config = dict(
    num_hidden_layers=17,
    hidden_size=192,
    n_experts=128,
    experts_per_token=6,
    d_expert=112,
    d_shared_expert=0,
    hidden_act='squared_relu',
    moe_layers=[1, 3, 5, 7, 9, 11, 13, 15],
    router_score='softmax',
    normalize_top_k=False,
    routed_scale=4.62,
    balance_loss=0.00768,
    balance_bias=False,
    init_std_router=0.00709,
    lr_router=0.000982,
    vocab_size=15636,
    norm='layernorm',
    norm_eps=1e-05,
    tie_word_embeddings=False,
    optimizer='soap_variant',
    learning_rate=0.0042,
    beta1=0.95,
    beta2=0.95,
    max_grad_norm=1.0,
    batch_tokens=[131072, 262144],
    max_seq_len=512,
    train_tokens=741900000,
    max_steps=3822,
    dataset='wikipedia_en',
)
Below are experts of layer 11 (counted from 0) of a mixture-of-experts language model. Rows are named router (the router's row for the expert), up (a neuron's input weights, with its number) and show model dimensions 0-191. Each number is 128 + 32 x the weight over its row's rms, rounded and kept within 0 to 255. Numbers have three digits each.
Before each expert's rows: a language model's description of what the expert responds to. This comes from a sample of Wikipedia text that the model never trained on.

# expert 17
What it handles: Inner pieces of Spanish, Portuguese and other foreign place and personal names, such as -est- in Nuestra, -ast- in Monastir, -amed- in Alameda.
router:131156177093135196118118098074173137139142144150145154104108120116153113158100174168150140117119110141086100174089124111173159115150160157180123099127090115134158129041193111101112089094155116148154156138142129154201125078097163113163124122136128214131140120111136160113140084115116104096108150167161131133116041134129196143079088082164094079142094107160123113204077097175057113105084084131146146118157134175126129079098111126100151115098129165087196120082138106132097136156090182133114113151103113161118168139133139094111087091113129053095126181155098089129180101133193135146
up0:092174173115120164166139104125117173092097159089122142138088126122127151120142176138131183121122080071127158113131131104129150133158156176152095223106134167110126213177108172119111117079136245043140128124137122131114129144094105120073152076131193155165135106207067096146109113139119146132130116120136134138091164156127089104142127124154062062127126132132078099162160149101107130058124138125158118114126132100166124126128055092075117059075136116118127123121110124080090176150134036093124107146104179115132121121163130141121153126127169086162131109109130116170177086119134125140
up1:119167119170129108130118106107141127111115138091207168122114123147099200123203126143126111160104158138074132097092131150119128159197124086055087142129129122127142183130123163071115144073088135146099135126018132075158120121127120138125096158089124192170170138120109078198117162128133101120128126110103123114130158127130167199130095058117099082106122083142150106171158180180106085128147124111096131163179146170122159034139148142124148172170142133117108143127137136136137123100145126123184184135148146116127155142109169103128096067125128116076129067186159104137107066202108136154
up2:207115108133183123126140139095159127111157129172138119166127165132132129146127146142211112077126135087071126174128128163151064153225122130113120131123126128034119133124123103174133097104102155144125130096035141148122164144124126129134120135178137062233128120100177177115095135044139130121126144126074136154142100129127153124121112151165153093114123150144166132146124083142129067139151048127130249134094134122093117133145169080119129120123119093126152111126163193159165071134124114146144112124132152157137074120102154090120144105148128188086125187123091121150128118076127167146
up3:123181133119141142129167161110137116121144087113108127113123056151178064145117108140097105067142165138187112048119127076132132179109112124140128101125118137083113132135117108191172121099118139107140134119131106116120121071158126177133123236143128032122134124155119118116125126096127097132131094131072101164126074062135168096155146128112134127172106116094146136252122100148149136154131130113088128134128107124123129171064151129120149061104125160142183117147135091150101131105160150132140122182127099140125130133130128062184149079184140190097062120131040138108193169118109178108
up4:137147123130061106123174129131065127130102136127196126159065114143111135111133165134122139096122207112140159146112104134151109148137149114136143120110123136137111125140144146134134168190131135129074162178122104116113126153054130176124096092102122117192179126129071148122073108102158115139108136085104063119082129158111175133135164121130178104117102120125138160087104110136146122070210145188092172118174111153107168072203115128122136098129123037148251158069150103179075166152122111097162172101095134131153187146140117146169118122123094037132133123129082104130139131111101143129
up5:140064136156152107219076126119123114071104156142115112098088038129151115086144205123134081139116192118134125192120182183135140101153142114137128159129090142142128138151131116116135000120131152152224115132106077160127120127144141129127134173193129152128166146156153163104078187144116099120170148122080140136133144122098127173110126125136059133189064137074135139163131124113115142123118086119096153169125123137060135097102103136145146092104146139140130129124105218098094146128172143085165133126127122148128115127084141106131120127191105148090131143075089093172114141173126146124
up6:153127173093128107181179133056129128133130096152101126158173159127135213130136101130135176131129122124063102106125076120193094078113119128151107118148147121084103100110200141202101196064098141102076109125162088129187149121183070114097125205064123106134083095169150162124087131166136113133085134166114156121170071158157188128108128122105120089131173163138132056125160182154133141156181156139114134136105126113127122088131082108127173115132084165152121143132162125113130150138073156128112160137050170173132119168056136125135116129129095133141121099112131113081133086118178170165
up7:118122112083127137147124091134134087144089106130008085157129136142139133101057107145074148131121160145145084126121147159024151123165108125160192132121106208130170053133100109123126131091115167119168135134100156105129131121072086210139128146066128155185117137132145121100102112121133126138137121128093127184153118090134160066137128172133069114180101140208172131131105128133128211182120130154123121098141139138099132127136096104114120117102123128140128169082126117141086061151132125128120133156112101111087159141086119127133112125051140000125138091128143086141176118134121134124
up8:118011155144141081116131121158141128104122109162095133082161138099146124140069124129125152172124103107113124194097136119122090132096133149103168170098100130134138253115149097102159159115170124124133120083123113189156062127172133099112131118145090125122059121127097178093067120163204134114104112152123153154197129177110025177138122128101128097126165132127110118110147117172135125122161115106158129140098122126156161127085121118116092171145144093120136154087121130165117127132113130065132168106118080152131139136124117140118088128158125046150103117154123078122172004122166088137
up9:081177116117132056063165103008146063122157172118068131133157086137123129132110147099124127147127158130142128176080150106141162112122129127148109113223115136099114129114123132148156115042154121112127131126164171154167176116142122144122111170155185108158106139127000151136114174110135047085142121184095152119128086140114142185105112123127174075104186146157069113121139130188127127117102140168111131137131134124111135125081139118137125182135107067157172203154128125121126124120086051135126135119096094159109138117080131140129141116089114131124124137132104097128129183099159168132

# expert 20
What it handles: Capital initial pieces beginning names or title words after commas or colons, such as W-, P-ader, Robertson, Liu, Noah, Hotel.
router:141132134122124142122118101135115160110138141094140151109159130147182203089153109076063146162137164094107110068179089154156102134151151113137128109115164121146103106139139112093077069148095153131149144126113161075108087085160155151153155105198164130086101194123105169139158100098148195081126089095124140076124096136143117127222100110138110125140123096075176160102077172102148104095145136133175101120111114142090103166134075136093114150124167119184159113167173173087194129174086064137114131094122151116159101149148097162129106096084115128127194097089196199101171118062126128116
up1:143115120155176128144120096100104192129128139110105165131145133130090135126163110137096180149125148101099160097131139121085127137156094135121099146134144141111174184125137107078104083097102175109123113135139137118125097146077131116227156186121073114112109158140103140104074133141128125115122113161111128097158082083141132098131132158116058182090197110123127102046202145160125129141134098099115168124103242014134105134132141083122119134120182151154146107115124095128144141125126107099184128158152203098101141131106096180110081191197117126128139139041095116143163147119179115085
up2:116107151137113123115172186138154116141107166128104213113109111133170104012067105182138129151116144153152141154064142079064172099136142141185160160151102112109117123087128125139122084124127147115156149130171122121135118108128109139184189117113110129185127131148116101147049107114107087139132131151163125143132162134047106137140170127174102122124132101158152099146128109129126131115136129124153091073121155105073167141143150103135027108133118131131156139179049090123128239194182155044136118135107086133114152117151119119158137105093085101122130122135174091128139123146206153125
up3:125103154119140130092135109170114103104048154126129116164127128205255115127143176132134128143149169108166157131128174128132077151127127177062129102118143186052152048086115142125074099074123062142097150121115097079074123126124117132101138120068159134134141137182113177142121134162164190133124130152088159161147154127093130141128134050124105111143191120135096110131132141059126093152207132130112125118128110123158100120113129057128096128170110124117127087132132125083192134081107126097125168121120126145144131126129181137120177130128197127128121110102172137177167143142157125206
up4:066140149130125129090140098130104099129126128139141056126096108118175128157141153137164170151219131115130134132126128140138135064179173161140097133118106148100115156126173132120103095080150123112059151200090177163135131071112138129114116099155207136152117104124135156124115123115140106127168135150170130134158140196210107127088144067141128143113149086102181127110093102143130118098100119130105158179152132073038150143106160171126207130121116134127096129133114159156100160150187075138128078189121170119129073123133076187137137114139150092114149172129153130061233153119118185135
up5:117129124122170160148130139090176114225128132064130139160124138117116125152125126094126107172098137114076136097176140124147127103151121113114129087136070129084129135096134126151149151084198142151144114198137117128086102188127062124108145158187143209128141130158167173129153150237137162156127128099091122062125128122128113105107106180073048187156138085154148106128142100166139157084151131149194075145104131207130147132123103137121140146130130073172115169143145123140091129116126143102129115137196146156125157068128125129130175147139128185129059095097147122109167111115131226135
up6:142139145127143131175106097127058154127188172139145145060099157080105090117087125255114088120166107136154127159104115134104125123093162134108109099141124145199216144157151185139086142189035108132112084125119117171118131157152121113159111196120124121108071125143106138104093145144127155155092129128146120107128108102138070116122162132152155148097127117205109114122128114178162171147194124159109134129127096110116074136105116137107133131115095111135158129130095115121116111166122118075120094089126151124125137124090140101150178100032136119113157107169065162236116122107110137123
up7:161217106146123093068174118131118132122102128120156168061134083092142101112128129125144122136077148128161141142123090081124138169129146126160145075126119145140126119130143112143194117125145090166138123131127100120169152095126106122127198225065088132113161066154117111071128123153078144069137129098098195071122114130130118150126125145068195119128123122135119133110118199141194162109146136107058095117167108093120141070117162164102120125091128146146043145181144124125158119101143071061127120192110124122175126147056138127229160154144074127141134079159156128127126129134129148104
up8:124081069078087115128134074104126177120160132148126122044165116097170096124134135130130136074047135133128109227124125106135131086144125113026093121127139112108114089133093098199125136133144134108133084163131092125133119153134134125143044127154196107178197162135096107168115093147162138131135125072128144135138130098159128125116047155125140081154142107177162138182106133135163120129113204128136144094085132145143099106130205109123098082129170105166100112132103144109087132164203142115092133158138169068143143118197080169113160112143115121058150125155140143135129140127165092111
up9:138138160124153119160126122124108101170180116122104095161081113124151150193169129136136121155142145129119126093136117123069136117161108168131078049128115126124111122190087135137132120130174095114106134164125121137130120114045188158145139120127181113118127135144124182096053202164118133129128126107109129165128079115110134088128168126151106092152155168123132178131150098192142216162126109120154108111118106134169235096134138134133129132153164112108140136246198165134061051115157119127123150128187099127146134075061107116127177050066139120137171150130160121099126103160149124135
up10:141110197134091188163148155128139167129127095127120119211170162147098161154130123155200131118123198122189130074111095098036182129122119121157129139160110130169124103089129175128155162121157077135116123134088132101118116182069087158113152141149129046094110123172144105155149079107094139157120098071128139123129155176135119106132121143113230142121097193120128167142090104093152131130102136133144128128124135161133138102134129132156145135118129132179100174091157113121127129106081128122131197132143120086153228115043094142118129135176144084095110095110184146125145044157101171130

# expert 18
What it handles: Final pieces of Slavic, Romanian, Portuguese or Spanish names in sports tables and lists, such as -ić, -ș-, -ão, Zrinj-ski.
router:084099106124165171117172148160147188128052093117164151124156094099160061069195144153121153100090108064141093123119167081118154088117127169143169155128116120096127111105137128072116099090097070134143107144166126081136141117172104139114139129155122190100109152092141178147114150196129135080088138111146200181124079102091135149070146106136054168095096130132118077149120114195102080102083158157139163173158164132066137136106185150180136137127138091122173107109089137136134095207151176079133122111145126158116173155133147083128096140099154101134111178102113105114175121114126136175
up0:126095126130104140155166120161024170158132123129157124120167098126142089115124191118095144132125130072139121128134101126058113150174128083130112104127147183135149127089118154107140105138172096161128143062104136126101145115130223129111126116149109137177152151110118144194084177115141117118234134130193100113099091120169075166058140116135049122092097129083090108151128141086094106178119132130100107144209140138196134106203129096182158112096172145124117130081101187134086130069131158107131132161128114131115134105130125064100200110131109169129176127098101132160131122150137156105
up1:124136133145131148144138132137152095130092177110111130110102124157219070131131104165132133088145107181144127129105133116126154215090020146104187125089108114138129176168110142155127141091121057147117125128161109131101148129078126128098134151109079156130176145131107118124155147181135165115065089135108137050126129196144094132137117104130125107123079133097127142113107123126138141180124128119155054088138109128126123131128136130197086127092162133100159071125192098136128124143124095124119199121089126107160195127066155148110190098143157174127235153090092152141033128134080130142
up2:124090167106109109132069120106209117141099130163136118148096139129169133148117126095158123171174137176136146136137123136144169124135135126141058170112139125076110136115098143089151082124141101128140119121113103138019096128106094113129128135160172126089131137104115141137103175103124128125148115131016081155149106132000095121129148103180134124161104129119134128128099133125144131148157153198140132132143139122131121077093162053142116142132167114093138220134112140199076102183093223118158121107139113109131134104097162140119073084127183156141091132130209141134132113125131182172
up3:125118154143197126126119112129094148149100124135205192124094146138113136231127146134128094130118088093088107109117059122089128106147069127141145123140101056180160126138151150065119113133123124129099079142140125166122119182197115175112175133118122144170157141127078123121034141109054127169148123126096142116138123115110124085141054092130166166132145092122067130079162138152119111135118129152146114118123159068161143096107148131128142127157100113177136188138128073154097133158090131119215125070124156130031150157098093103105161108113179141105119182193112148109162140126119159167
up4:125188125131123089093125134175122149128106182155144064056117118102111135116045122155122132068120169128117124131145129080107127143129124095155145126129089211162055140128141171053136138114122118189107101160084125125085092123087119127139097208130137133155116120129134141105109047177130152126150204196134159119058073128127116160120135139189111125073166128104111150129155140131113102096118129128117116124087128134215113134128132088128119136118129118193146113078143086044162117125107125085146112146163097086064114112134135079148127095203114146172092114148178116121128193163135122164
up5:169126169108111173111249172107127132116144129101153034106137130116150110078134122156109089087129130121119149141132087124154077102125105116139122158155122076128177095154112123120168109196130128126074124094126160135097088116128133137179163131123151081112129107128130135183150196063127122145128116101151124129201066191121184128134111070131199107134147154135088130133122082170118184147021115173128094156159179138139152104180131066121088197127140159157115128092095116127123159139091126073119127140136169185128118093135127100105126125134134119119179167169122076168151088161113107144
up6:101100148148129082069105147113243070144120138127117106185150121123167132129106147091169104175160129086034128151119155146126152158151118089098069135160143050105135205148084155110228148197080125105145122004142170103155125101112109062130078155145155131137137069128125135116152144183127097104136129126127144146128099104144122160117129149129130109079146180120156103120122132133147125085133131157129121135149128123109161033060153090157154125056128124120126119097097142104114101125141103116119075126109145131126131181127111085156128127084133130133097117117205128112115149122106140130
up7:136124127146115123132076093123125191059131120155186119141201066048096115109098090086137066129122110082144144106128184133141150056178127190153129083115086152107098160169148125160125125097191154088131165109160091141126132162109137106145168172122140107095128142073117126090103149119142119110110139099127168143131096121176160040150126108070142126079138133145128219054119128119134113135130126138151130125155156096125067127118155051155166127203164115133125112134155100128069131132112124131050066177128153117118076170102097158112128115128111069125091143138134124154148129178110164082
up8:116124119149138166132102120142113183109118105102171129164118183116119059221135144130157130113107128127090102155173183128027233087113093135125117129145130087128145105108202091043086124099120118079142165131046074100093160138125141131153155122204181026091144106142095130178125131203141126109095171171132205135128153143116129118138129099099147076125054121091154129130175163134141127137130100141171125142121110076128119129098180124131147135143156144112166130158144121135100150124154103113052170109137149151125135123131129119143166102115110138148139163157166151149078123117127137129
up9:148126121127075109172199124112122179140133127144206196143130189084125107106127082216175082136129129122168161164123130125144117175120126129153126100150137100053133130145118122132192134126084123078129105171125069152131089082078128121077163125126067159053182129158148189152094155148111179134137128092104131129135142145136122153179124137141122132138110088068130099122143128133147121043106073126121111133077181127130115109131110114125111130131132123114149131097039107133088122107140172084124130184052154112146077149148089159130087077153142162156110128131139152128211127172152057148

# expert 27
What it handles: First letter or syllable of proper names, mostly foreign places and Slavic names, e.g. Jena, Jeddah, Fasano, Padstow.
router:127174083167185096138143161157142102094140122168123160109129087086097088078159113183204147093165140116126135126120087099163194148144185100095115106181135097113055141167096108114158117148144101120150129083166150117125149131157128080104165140082145117104097109134125117127135172132131099080159059164144148189193122181135093170108110081115109138100110133140160076152133119114080138128155141171101156114211152158101154088078154165119173101130157121095108157101082163096124114108110153142145178133062137115089167148125155123066096107132096176126140101109077139096196102126064120209
up2:140124098129151088135155176128132116072101033132178142164146154135116157142163133128149091139085152128130097134157150021125183139161147128113133137132169100132121084082115124127180150129127113130148099128126153141137092150242021124091121226130130122068134059152119057130154143144097149085217143151135151129152153119127111086104108120104176157094144126128104148140121151192138072100124125126108107117126103119115129136102148189187123146129020139146060140135143133071111155121087148128130164179174128105110126132129098110122147090131110170150106116122124132100133136091114140133
up3:106112101125071255088119082144089128125079092169130127121149138073113129152134214130149137115146145189108112178123151044110157163178110124110119133195133132155106177094126117140101179126097107150146147162148081139175087175087121125090124160103126128148060124143124119111086117168131128129162164173143190149114140132145097110123050103124139146098140161156096111057125082102091114134144137143127210122134120163097120117031125122128134151147108108120134166168108144161108088108136125076091172110108133070121111126103080154107122144086151122133140080114159140213133105125091126140
up4:122117144103171111128108128127132126110206173113152159139109175127137096122143186138177123125085045062120158143147055077119183135125128112096110130180124154147094151155154170132126142122132104173153099135118085159079088098121052151117126138136149118125151032133129132143128155126134146172155133116124165118129125147139100087124128099134133152098055129128021149123129145125128088252094133158119144130113099104166128131098117106078151127127101131124139143123125132094087085155101125137117184147064160123118111164143132121131120214057094139203138076106136098059138100139145188153
up5:128129124171114242217134094156173110048119142117102124128108140139194109169146119149168129122128177129051074150123164140086162157174098140120076148121157119095132128128097140093140169128086098087158120112131115131176123124161137139135142132141137100104143105184113091127138134172155103098097096130095128221175113129101136130088124171126129122116092096085090033118138146128182114123142138122158082128225125176091149130122168188114136104129123147134096119123130128122128124114091075075108197180110118099129151125130093106094173153098121095144116133128108102087117086152117044182
up6:081134108165136171131139122113134150086163128125128119129130134202126134060115152130161135132179068097167117122122057167138138120134130120103136120144123177113113146157126152091130154099133044132208122137111144169129147104090084137085137174120154161086129181103064089086136010085147104184168145125159085122135082109185084127135129126114128117135124121124126124103130188118154129178157086129074120128131145129195136111128106136250092106128126107087123086140144127138157133107123107141145114128118128165091107082085179220082127146121103127125043138130137132110101061150161153137
up7:142116124136089144135148181174116112123074143127139110103119125186083138167120042160144144048163128128121096101041075138109145117165095142116083123127126107092127160133131118142190126128081139146152113134127138137129118110192127128143115151112095176130187140125077111126123197172126124194111103104103202128187107167079132195103092192138107083128070109143127176100131121121116077159093138107071170183120117171171163129137157117132194113115130125127128137117095098067135110097132188156127182093106127132117128086128134125123108122086121179135094128106152136063223117130175144191
up8:100130144249132138124148131120130127148109145130114187216138084090130131182121142128162124164129158083151145134138160117050130080149163173119126131074187116083078154170116071109201074124112130111104119128147122171115114100139150204094135152145106151130107121155109152209063149094171095132196134112119153140077129160168127134159125087125124126063149120075172123093125090122076131138116123138090126126091138129060115109103128131078128073192136128124125129116098127129136131124122122104105129098061148083127134117106140147231116104073133193140113121138120091158107103119185130130
up9:071127137142118138132151166132087111140172128131079195122172082074088091121106122131124107146120105049127098080132106121126139143054021075132139132218090108193131130116144146090169120136106126086137198133102090188155132139181137089099121121147182126128154174159120136137116076134138137116159116198122077114150092056181128146146132128076162125115121119110111173154091073140115094064104105126176167199115077113133123127164134161168132126131144082174131117116123139107107132067111131112124122112130125165130130083130127128085178096130115198127122155160171122074150129174142139172
up10:029105139136124134161125136117137105087084161080081172159141128118133131121118148094132127127117142125124088149085133092064133227130165176116098177134126128127140114136150145183132132100142097148130112129132158127133141167214120084067124132134091116143132138121112168095099093139065073092148125137152252089175105156115131080136114137086109160162092174155151132170158137155127185137127190108138125122160136137129137089205128127157140116169128128110096141120012119128106164128130151134132149237108114076143123209137149075154142126126121127138147107123078123126112162119135135137
up11:124151148140144135212110128064125140069120140080152102091097106173144099108136133107072141103095142111149129135129147161109130087121102054106144130157120138094192113073118110128181147201108106123098125146130187214163030113165130082126137118169145189148118138101146106162127143162158140125125133045135120124126109093137088165117191126096131084211076126079120211148115115127129159091122094151123121043142150128107130148127140130128116150132145051191129156134129098214129150122113135136155128131160121101163097102131135155092197121136101211121098127102107134125134128150131113141

# expert 40
What it handles: Pieces of all-caps words, acronyms, accented letters and odd subword splits, as in FORTRAN, ACTION, IADLEST, Galileo, plus scattered ordinary nouns.
router:150136116113147143107127106144123150132135138097135158110160126140188189092159108076047139155119159106100090058179077161156109131143156134139133120115157129146117110167142114090068076152087144130155130139120166075095074087146166160146125113192169127089100194102107175141156104097162164102118098101135133083099116141154121135211080124135101118133111109079161163113072170105127103095160131147184125129111106143097100164136058130098108162130173114167163121158181172090189140168080067120114140084120136119156097145149102145143093116104098126174172095088213209115159128073142127104
up3:129096120133108130155116123134085136152106192056135133189143176098113139238133203133132124101125143150108145102150096101137095109190138141133073133188071137136140170131114113123165199145144135116194156127132123112132134142112164128140147158050123134124172121151115125140078118139150153129103135100188137129107110224174046174162115110156140133079123101127127146096082117146125149127162070111070133113106173122169119158124108125125075128134128083109123120128087125065161135167105116131122133148128065144121100150129092100144204120217105121134160135121112045122109180158197136106
up4:092077129147118178119250137120140107181139183093144145099137123117120121114101156176082138094128105012179119127155125120092126147147114147121122115135155137108155167132132124148013109140160114116122140173146070124117109128125114153121115088018126071127070128085071100166053108155120145089130194206143123125158107123125164139126136146151131104123130132130114138144113104144149127147134151160138126127117159091109159070126120126117123141141213085110138147136128047130126098154128136137120101101126122136122137113123119126108062137115110228118183132096140112163143089096168115172
up5:140130057132128100136172138122149147137071127116141082143134105128166109131084111157080141151147115078130153126136107145180091235140081128167094119114136134113168107088127164200127161152119065105124099145185084125115091132065094157124098185133126102165141123125137126132141129128147146142101106126054123109104154127058074186151159220116159091103064152180129138115053175126149149104162149128098138143107066128118118113149138135127079126053089134142051154149129172074146138180129102055137212135150128143134147111108123143160153091108075172133132143132146129134103148135161141095
up6:148129153092192132148122187125073112150188103155147135117126119087121130124138184200031116140136124132146131107090169198095143109164127135112102167086125141135185137127108129139150129154126140035121131153130081159074137164131147107067120135133111115078110100147080108111104154114124108093103125202101086128121085115203113077036135093148146091130170111135091110137127126135127217122136115146123100116190123144136123132150128165123108112154111189120101159172132051133122108122167129137116041116107120156120126129132079128176124143120107133117181123139079192224159117151139106103
up7:141130124122081123154130125137115128215148139126109133162082133096112093150099124128124138165109197148136103120049133145122132078203133152147126113093131143130136155163115126118103117111131128108140153134148134189126131127157128138143126138088208202147136118100090116131113132121131162094127130161131091161114128150108146187172103194125177130149135113066093059123148096168115112138137134168078199134120115138120070034153128164068131149089136121145197165075134127113130157130144120082159124127096060055218117149135100118145124126040181118195136144147139096056182098122146131159
up8:099163155184130071098125151129078082123183143113139143177154094132167061143111161155128151107063103121111127176175131112155171127142163235148121151087105141104114140148092054136089106117111146131141179175107130124130108125131138105122124109118127125121144114161088128131067149163132123157162122131108088024125138111126128137158071125040100136130123085111122162074196128144130189117180153154121135085111118120111136166048123123159118100146164125111076112169126110118112158135114078145191076104120075108151128142135112100126165160116128208148080110095146200106135131128171061104
up9:093128188118046132169143132150175218136132121130120111128198128157113086148217116121082077132127190121122142077110143127136133127090093089154137129096130133115099144089144034139143077148122176133148151123136106123068135128154049129163128094174098105106173118131142210145120130143190150128083077145103135137106026121091146130129088138157173105147114116136203120131143132143133129124135130115106167127117150100135189138118149071090109126114045111124122140129207090136110128139141132122146166130123148163126077127130072133166174109048119103126077139139093146153126148141170132117
up10:132212158140166136127087118119091093159119109132115123126139142054144114128225218110207126142204076147134132130159089132120178144111127111125150159175134106126070182129117163170161142127144157189114084152126136111115149121127099158110130132089135119119097018140104071137120162075167159151132142197087117152126125143096175123129176088166128155118128130126126134120137118004159130085185139132134109122126141114144117103054156061153113142135110149114127127144168115157129108134127157117116129165126194168151134142112137144137108128133076113130055122146134124114092166103104064109
up11:130125135078098128139223106093129099119088088125095100121121135128132140139159120124091120125110209207129073153126161156128088073157127124173152055185124167142128096168113093122132070163124121124124140094042156147133109114131129173140215162141153142075127125180035143112103099125126153109105140144171117034132136152108124100155118072143158112123132188162118124123184110136123171128155159131149142116132129104118107134081100121152123156165122118119154051088100137117103130132184126145136144110167136070140231108147128171138077128139174133117153109124208115094153173127116128123
up12:128076136131137127127139161111255178135158138172119053135134148074157130134182146134146103138105162083141138123141142120143243113113131179089117105174128121041113132099111125130118114122140110116128108128133130128110143118127101100137124106128127147127115144155088143159133141117195148134138118149162119128083241208201132139064138103102160110078177079127119116101102102124116124145114155142079148157101102095140141135097133081132149135129127139205149142067163115174125150057132160138124167129162146069109169107115081122168123088110125129161166140120163119142182105080188123095

# expert 12
What it handles: Middle consonant-heavy pieces of rare names and technical words, such as Agam-emn-on, Av-ign-on, Trev-ely-an, Liriod-end-ron, -osaur.
router:106157107189169093140117120100160107168138109147157169131130079076136105229125091189149126062151190127119095098094106129166107130121186140110156139160157105107154087074140116131119102123114063148172145080128081051108169096076117078126131165145162134133163095103130127146149093115148126087173111132174107135118085112148146193160159142180111095107156124114143133144082122164076112138050195168174147132161154125139153147124150131138101093108127113089159149125139100176127121127098152155100127137104117151107128110073111112090146124132082130210079117169140083188111067085161131199
up0:110094117103118140132188100135107117161069132127065124135144150122135103111202085130126162160147191133092129160128097066154116138177155110134120134130143109139112154193116103093075114156105135127126115133084125138223190077131107021114156108167120113234106137126122113120127119155160169127166125128130168156138096149121189123100135165132117123173178093112099149124133117128136149233074120130119140094121137127115126129131136049122152143115084143091160096161091109106118137181124056141182138087094130144118128092034196133171159133115077166159096132141098126134137154103138126146
up1:099101172113133141070056125131148133129118135144162121112114125171139100092151099176133130137152142095077135153132095101130137161216120128150135138144132130123209153132123174150119103103124126123141131157111129086118141127125159115134153122107131166197129107126076117129103101189128153131116132164130176121105166135117127136078118094135112128125082185137046134136092112134143000171105170199132031126168131142133107213121146153134130139120163070149078140157106153126079129126130090172185103065098168137124159121133100090108111122107129157139152117132086150205127082129208177164
up2:129116121174195119131063100177093170116146149062107172154139123123164099131105134164210120085150078058127122133140088095135046132115121187121129167121208138120077084128125158129115176167113104123066181136052158135087136125064125117111147138120115125156145191128118130153059109148137099188130108180134188125123109079131149101213117138120119150100113092122133095126143123106148109203119133183124160113055105146077180162120122121077094130132116118107132123201086100163140131149132086106096132160072130129127147163165095106106145121132137134129066138135091144127110113100134159149
up3:150127193150128125139108098086134085173138134127110150172126121132128118201134130135157142122130133147123176160101092102121098130133062107190098126136150127147132057102121109163149124134149159135113110134092157149183182125232119123168114218127142125148108110108073126135144048134130155102146114120128092119139119116135140104137133109106145175134199174124140183158137125207132124164126137050179080118146138131125201197057069068098091125144117130037132131108109083128103115142163150135182081122117077121133169102117105128158144124134174051099142077121190150117115120112133134132
up4:141183137122088082137140110077131122126161135107108113108134104098094144126219125130216159140145144170147127124120128116125100175135144114171124186102110130138149132109099175180072139128121097088095207099117181132079116109123086093132106238172160141166121160187184131118163100122090173090138111131126106082173105139067117127095176152140149123168096121109054129149139045170137159139105144131021127133131131122138121099144143115081129131132134081092095126161115089103126067129159137109096146149159167173172107112089068103147113131195118154169122101124094140177148124127153141133
up5:185134086171157154097145069131173169157144161115076118130149116126117081133130132129118130144146132099170204136163128100094124138135105218138150139130101147129131072178185121101111126127131136124120128082183073112212144035155085147108127136108109114107117146145072131128119119135166055112124095089131091140161069123108190107143093143133112142151080104060110114057132130127178135195102128097129114130156087090064087128176187059125138128126148125076119137128116121144120105120088135085112143137135166158124124102145104165130133127141115141191111169092094122145126105130241171164
up6:242147133178175117104124105191153106085140134087108127175129127124128216077135140123129131171141149141107115134125171128193129153127131144092132086071146128110169120131076144130124126163178153119142110104122068135065147112172138152139087190057117135145156120151107066135096068134120138108124138138185121147127075127100106154132129093147112116075126165156111083190158119186128149163094128129122077101137084124105149115147139121121137137136181128111092105109115172062126142123120134146128133127127107078124127081093121144064166074105048107153112129149227128122178108092097156211
up7:123061128129130108139049124105147120186143111128126170173081129102129144137181114127116203099090121137190075123095149137062193107127109125128151125135118108087136129099147127169078141160136113164186084150103135138134069132140087135178165171170117122131213126135102103113128088120105117136093147172036123124145124144056067130129061131079051129135153139179135156118112180127051139081123128137121133156109166129119133128206102129090085157146104162154128144137114065132095132046145123127175120126061126114165145094135113129132200130103115141135103145145121144110127123154192149138
up8:076164093142137109117110124147141141124113136126102145100116113174096133150132130075108113110097137161128108118143155162141153097130129141139139128131119155130147125034187107120118130087196132137125101087036065130181197164097074129147110206129197129119132091151084176154055137127126084124186144136095127183134086199101111129091119120185107152126133095143085124130107131127067103124101182128093127140133108161129124106183071123127107136120105087137204134113137148111127178161108157158131153066143176127121140130111183122147168138139093122185159153140093123128172006088134103165
up9:105059032202125131125089095122178123135129128144158114165131102125095146131108113123172169135172082142164138174119100174111190098133129107144141082178100133130174142157157121205155111128186127131161145161128142127077089083120101127129107169154129079112154140120095136144114137115125151035102171127090134118128130157165131135144129106114117164060137074135136132000169139086102117147169130130125126124144193141129173127102088097184060076138097125109126127115159090079131164157113093130142126129147070124082143077104102127109165128113196157166140084119131126175111122070132141129